Weights of a small mixture-of-experts language model, trained from scratch on English Wikipedia: width 512, a softmax router.
Below are experts of layer 9 (counted from 0) of a mixture-of-experts language model. Rows are named router (the router's row for the expert) and show model dimensions 384-447. Each number is 50 + 10 x the weight over its row's rms, rounded and kept within 0 to 99.
After each expert's rows: "mostly gets" lists some tokens that are sent to it at least half of the time. This comes from a sample of Wikipedia text that the model never trained on.

# expert 29
router:20 49 43 64 60 68 59 61 46 68 70 60 54 62 60 45 37 50 61 55 63 51 48 42 39 52 56 49 44 58 61 57 36 26 35 39 59 25 44 64 53 51 36 57 46 52 31 37 49 48 48 49 38 62 54 50 44 44 50 53 61 60 48 58
mostly gets: " University", " York", " France", " Germany", " England", " Carolina"

# expert 22
router:56 59 33 51 49 57 44 38 58 49 34 54 65 43 42 68 61 49 58 43 36 58 57 51 59 61 39 50 46 46 39 59 51 45 44 40 55 64 55 53 58 51 50 48 40 67 30 36 68 42 57 56 42 39 55 48 60 45 70 53 50 51 52 46
mostly gets: " been", " was", " became", " being", " were", " is"

# expert 9
router:38 66 41 60 51 54 45 50 44 48 53 64 37 50 55 62 51 66 44 40 38 27 55 63 50 55 57 59 56 66 57 50 64 40 43 38 45 60 47 45 56 39 55 43 44 53 66 64 46 48 53 62 54 59 52 43 41 67 49 29 55 42 48 57
mostly gets: "),", ");", "\",", ",", ".,", "',"

# expert 32
router:42 51 41 50 51 57 61 60 50 38 45 45 53 38 69 46 63 46 58 54 54 73 51 28 63 58 59 49 44 48 68 51 50 78 48 31 72 53 52 37 48 36 49 59 39 67 57 16 46 59 40 33 64 63 42 37 56 60 59 60 37 47 53 53
mostly gets: " his", " their", " its", " her", " new", " political"

# expert 6
router:50 42 47 62 64 48 68 62 59 45 45 53 39 49 37 59 27 53 54 42 60 49 43 51 52 27 45 27 44 56 63 50 51 48 47 42 62 40 28 44 56 56 46 47 33 45 61 56 57 36 30 58 42 46 50 52 52 37 47 52 71 51 43 54
mostly gets: " player", " member", " President", " album", " son", " system"

# expert 27
router:58 66 35 38 55 51 37 47 42 49 59 43 50 37 56 64 53 41 49 57 50 59 37 60 52 52 58 38 70 51 60 34 52 39 66 61 43 60 57 48 38 57 52 48 43 44 62 55 35 37 28 56 60 74 52 62 44 53 60 58 23 53 50 70
mostly gets: "200", "201", "197", "199", "196", "194"

# expert 14
router:62 34 54 46 52 55 58 57 62 56 37 56 55 42 60 53 62 36 46 42 35 52 48 55 44 65 54 44 35 32 60 43 56 42 51 59 61 50 59 56 36 69 56 64 64 54 44 53 42 39 43 50 43 51 53 46 52 43 43 48 48 47 39 38
mostly gets: " \"", "°N", " '", "″N", " [", "^{"

# expert 34
router:56 53 45 50 41 56 63 59 67 63 52 49 48 56 35 49 55 51 50 45 40 45 55 44 24 41 36 47 60 58 43 46 33 44 46 65 48 45 59 48 47 69 60 43 55 51 45 71 60 86 50 72 47 43 44 56 57 57 44 35 44 50 33 47
mostly gets: " He", " It", " She", " Mc", " he", "It"

# expert 11
router:43 44 49 44 41 63 35 55 42 49 57 40 66 40 63 45 46 56 55 51 55 49 55 53 56 66 36 59 47 39 60 41 38 59 59 29 49 60 57 61 62 52 45 35 31 64 45 25 67 33 39 27 58 38 47 47 44 30 39 47 61 48 35 36
mostly gets: " largest", " the", " main", " its", " original", " People's"

# expert 7
router:53 64 52 44 57 43 47 49 51 50 39 28 52 50 55 38 49 38 48 55 52 40 48 37 40 34 53 52 55 50 46 60 33 56 56 38 70 47 58 65 30 30 54 64 52 41 55 56 43 66 41 38 45 33 51 53 42 41 65 34 66 46 37 48
mostly gets: " New", " Los", " South", " Mount", " Top", " Rio"

# expert 5
router:29 34 42 55 43 50 43 56 56 47 46 53 37 41 48 48 43 59 46 46 41 43 66 59 37 61 45 56 53 48 46 56 63 52 55 21 44 55 59 36 51 57 49 71 48 52 60 59 52 57 46 37 32 45 61 47 37 48 55 57 61 39 46 70
mostly gets: ".\n\n", "==\n", " =\n\n", ".\n", "==\n\n", ")\n"

# expert 39
router:39 56 61 40 57 64 57 31 58 48 59 62 58 50 43 48 26 48 53 64 45 55 49 30 46 41 60 55 37 39 64 56 47 52 53 43 35 45 46 45 55 51 53 42 38 63 55 52 38 52 37 36 55 63 65 41 54 43 68 40 55 42 53 52
mostly gets: " w", " contract", " water", " story", " law", " land"

# expert 31
router:44 57 73 43 35 58 48 44 51 45 42 50 59 59 43 40 42 68 64 53 68 49 36 63 49 45 54 41 48 57 28 54 64 35 40 43 69 21 52 49 44 60 58 53 48 53 59 50 43 56 58 36 48 46 68 37 56 64 36 54 51 51 62 64
mostly gets: " social", " Science", " Life", " Light", " (\"", " Best"

# expert 4
router:46 44 56 53 58 30 58 50 63 37 42 50 45 55 41 28 45 52 45 52 58 42 50 39 56 48 58 61 48 60 51 55 45 55 59 41 69 44 58 53 47 53 47 61 54 51 57 45 45 64 56 56 60 38 45 48 67 53 44 46 42 61 35 40
mostly gets: " John", " Mr", "Al", " Hy", " Chris", " Mc"

# expert 2
router:71 41 52 46 50 62 52 38 69 55 57 44 41 52 38 37 57 60 44 57 75 31 55 50 55 38 56 53 42 55 47 46 55 41 49 54 62 41 54 50 45 60 41 38 53 44 50 65 48 75 60 49 74 52 41 57 40 43 25 34 37 51 31 53
mostly gets: " Mc", " John", " Sch", " Kar", "ā", " Kh"

# expert 21
router:48 46 53 32 65 50 60 40 34 44 46 48 37 51 46 56 40 46 51 51 45 39 46 53 47 61 57 36 52 58 64 48 46 48 34 49 61 55 64 32 38 45 46 36 50 46 57 56 55 50 65 55 45 55 64 41 28 60 59 35 49 43 43 49
mostly gets: "(", " sq", "(s", " (", "79", " $"

# expert 18
router:54 49 43 48 63 25 48 61 43 39 50 54 51 62 53 56 43 38 50 51 32 51 50 48 63 59 49 43 53 60 35 55 59 44 54 50 55 49 53 53 34 37 54 44 45 30 63 34 45 53 54 63 36 44 48 29 52 42 56 41 60 45 42 48
mostly gets: "″W", " September", "″E", " February", " October", " November"

# expert 12
router:58 37 49 53 44 65 62 58 60 54 60 63 55 68 43 31 58 50 42 53 59 55 47 51 70 41 50 46 39 58 48 63 53 44 51 71 45 46 43 40 52 77 41 45 42 43 34 60 45 65 45 45 64 66 47 47 46 39 50 44 37 60 58 56
mostly gets: " Thomas", " He", " Jones", " Richard", " Taylor", " Daniel"

# expert 0
router:52 53 56 45 70 56 54 37 51 46 49 31 55 48 50 52 67 37 56 42 43 44 42 45 39 47 59 50 46 42 51 66 45 45 63 49 57 45 53 34 60 48 58 44 46 68 54 53 37 60 63 49 46 33 48 39 61 45 33 54 41 53 61 56
mostly gets: " H", "_{", "-p", " A", " M", "-m"

# expert 13
router:46 64 33 45 51 56 54 37 52 53 35 43 46 41 57 43 49 54 65 29 58 54 59 55 50 40 47 51 51 43 42 46 41 54 36 36 39 43 39 53 50 38 46 43 41 63 37 57 59 62 53 38 45 59 62 64 65 45 47 49 60 55 44 43
mostly gets: "The", "See", " United", " The", "|---|---|---|---|---|---|\n", "Scientific"

# expert 17
router:45 50 59 49 49 55 51 65 54 45 49 55 49 69 59 59 54 61 49 47 58 35 57 53 66 49 46 54 43 70 54 55 30 67 49 51 61 41 58 52 48 47 48 56 70 49 50 62 45 47 48 59 53 50 60 41 51 51 46 48 52 38 57 50
mostly gets: "_{", " Street", " X", "ā", "X", " Creek"

# expert 1
router:51 56 52 48 66 66 39 52 38 38 53 51 56 54 35 41 64 54 56 49 45 35 41 50 55 40 40 52 31 51 52 54 56 53 39 51 50 61 44 64 41 43 44 57 57 41 58 49 44 42 56 33 52 29 57 50 45 60 55 61 58 36 47 65
mostly gets: "Personal", "==", "″W", " Votes", " DF", " MPC"

# expert 35
router:52 63 49 39 38 42 37 51 29 46 40 58 51 44 66 61 49 55 50 75 37 55 37 44 51 46 46 64 54 42 39 54 56 58 39 61 47 37 46 56 44 60 53 47 44 69 60 56 48 32 54 75 52 45 48 63 51 51 42 62 45 59 62 41
mostly gets: " has", " have", " during", " had", " into", " used"

# expert 19
router:55 64 61 56 42 38 50 42 45 46 44 43 47 71 58 70 40 38 64 56 33 52 56 43 55 60 54 51 69 50 46 55 60 45 41 49 52 44 52 62 53 48 59 45 50 39 59 48 54 46 48 47 53 33 54 48 46 61 67 56 40 44 61 52
mostly gets: " in", "In", " during", " In", " until", " through"

# expert 3
router:38 53 59 42 40 63 57 54 46 47 48 56 52 40 41 52 53 44 43 54 43 41 39 46 57 60 45 43 66 48 52 46 55 64 44 56 53 47 22 51 37 45 40 56 43 66 64 56 43 47 40 42 60 39 52 49 51 52 65 35 45 39 51 35
mostly gets: " several", " many", " these", " different", " similar", " some"

# expert 15
router:44 64 48 71 50 59 46 55 48 64 45 58 61 52 57 51 26 33 54 56 42 58 43 43 60 59 23 41 53 49 64 50 54 58 45 49 51 45 59 59 50 48 51 48 31 60 50 39 61 48 53 40 59 65 37 47 52 53 45 56 61 39 36 52
mostly gets: " each", " season", " year", " every", " day", " version"

# expert 8
router:44 58 63 57 55 55 43 25 68 57 54 50 53 33 66 36 39 61 65 49 66 53 59 53 62 53 48 65 45 55 52 44 45 30 66 48 66 41 63 59 53 53 49 59 43 70 40 49 43 45 41 41 56 36 62 56 57 35 42 41 55 53 36 59
mostly gets: " a", " an", "The", " The", " This", " this"

# expert 26
router:47 36 63 23 54 58 46 44 38 41 49 42 65 35 54 47 53 51 57 38 38 51 70 50 77 53 46 57 51 70 58 50 63 54 59 48 25 65 48 37 45 43 48 68 54 32 56 53 52 40 47 46 43 52 49 64 38 46 42 41 62 46 42 50
mostly gets: "\"", "|", ".\"", " •", "\",", " Preceded"

# expert 16
router:62 34 50 55 35 54 45 45 62 58 36 50 61 41 36 53 51 42 40 41 44 47 47 54 55 47 48 51 61 44 30 57 63 56 43 47 47 50 57 67 42 57 37 44 48 53 33 77 52 55 41 54 36 79 33 66 48 57 57 36 39 31 43 37
mostly gets: " been", " not", " has", " he", " moved", " often"

# expert 38
router:31 30 44 51 35 42 40 61 50 49 57 58 43 48 48 28 27 66 48 48 43 46 62 33 64 46 64 48 42 53 57 61 53 68 49 44 37 51 29 58 53 55 57 60 42 45 57 31 69 54 42 37 56 45 49 44 41 42 65 54 54 45 39 54
mostly gets: " mother", " against", " by", " father", " They", " Julian"

# expert 30
router:46 48 56 37 35 42 53 49 52 54 50 53 52 64 43 58 62 54 39 52 50 47 41 59 38 53 45 46 48 44 57 61 50 40 53 51 36 36 23 90 51 44 52 60 35 49 59 61 45 58 31 34 60 55 53 42 48 56 54 48 48 33 46 55
mostly gets: "ations", " areas", " members", " children", " games", "ments"

# expert 33
router:51 47 78 57 56 48 60 42 51 51 43 45 59 47 58 64 43 57 53 48 33 44 39 53 59 44 48 51 48 44 37 33 42 60 48 62 48 37 64 31 52 60 49 46 66 43 52 63 41 40 48 62 53 39 32 64 65 55 62 52 36 42 50 40
mostly gets: "201", "202", " would", "198", "197", "199"

# expert 20
router:36 67 39 62 53 44 59 46 71 35 40 35 47 54 55 61 35 56 46 57 48 52 62 42 46 36 41 48 39 45 68 52 47 40 46 42 60 53 43 49 40 51 50 63 35 36 52 52 70 50 33 37 48 37 61 45 57 53 32 53 41 58 55 40
mostly gets: " footballer", " politician", " member", " Genus", " Title", " =\n\n"

# expert 37
router:53 48 56 44 35 56 69 40 56 37 49 60 34 51 38 63 59 54 48 50 43 47 45 49 58 46 51 46 56 42 39 54 65 55 61 63 53 71 40 64 47 35 40 42 63 42 56 55 38 48 39 59 50 29 51 67 60 47 62 60 41 49 44 45
mostly gets: " became", " appointed", " Succeeded", " become", " being", " According"

# expert 28
router:57 49 75 37 48 49 33 57 37 48 38 32 46 51 49 58 48 42 66 32 48 57 42 75 61 63 37 51 42 50 31 59 59 44 42 42 58 52 40 32 52 41 42 40 67 33 30 60 47 40 36 60 65 51 30 59 58 53 49 60 47 53 31 53
mostly gets: " and", " or", " &", " who", " but", " They"

# expert 23
router:43 54 66 57 59 54 46 70 62 40 48 39 49 58 49 52 42 46 54 40 52 52 63 44 59 63 49 57 49 42 57 54 45 54 53 39 42 46 43 50 58 27 53 63 67 60 53 36 47 60 46 61 60 62 30 63 25 47 62 45 58 43 36 67
mostly gets: ".\n\n", " which", "==\n", " However", " where", " This"

# expert 24
router:50 46 53 57 50 57 43 63 50 52 39 42 52 39 53 54 62 51 64 56 31 54 41 55 59 43 65 45 62 42 62 49 49 30 62 41 53 51 59 30 58 52 42 50 54 36 52 61 56 46 59 69 56 61 52 32 49 55 40 55 38 57 40 46
mostly gets: " −", " ft", " $", "′", " him", " £"

# expert 10
router:50 39 62 36 60 52 38 59 58 45 67 56 40 63 39 52 40 41 73 61 47 55 48 54 54 48 46 42 54 73 35 44 52 55 34 56 46 37 51 53 68 45 53 63 42 53 57 50 34 48 59 60 55 36 31 50 61 68 57 46 47 49 57 51
mostly gets: " until", " After", "In", " However", " during", " because"

# expert 36
router:41 56 56 57 37 45 36 71 35 48 51 50 48 61 57 42 54 70 50 64 60 43 63 36 44 60 43 47 34 60 30 39 43 55 44 65 33 64 36 51 62 61 54 49 51 62 52 31 49 52 51 53 56 61 54 60 68 60 51 64 51 60 35 59
mostly gets: " took", " wrote", " make", " Records", " gave", " went"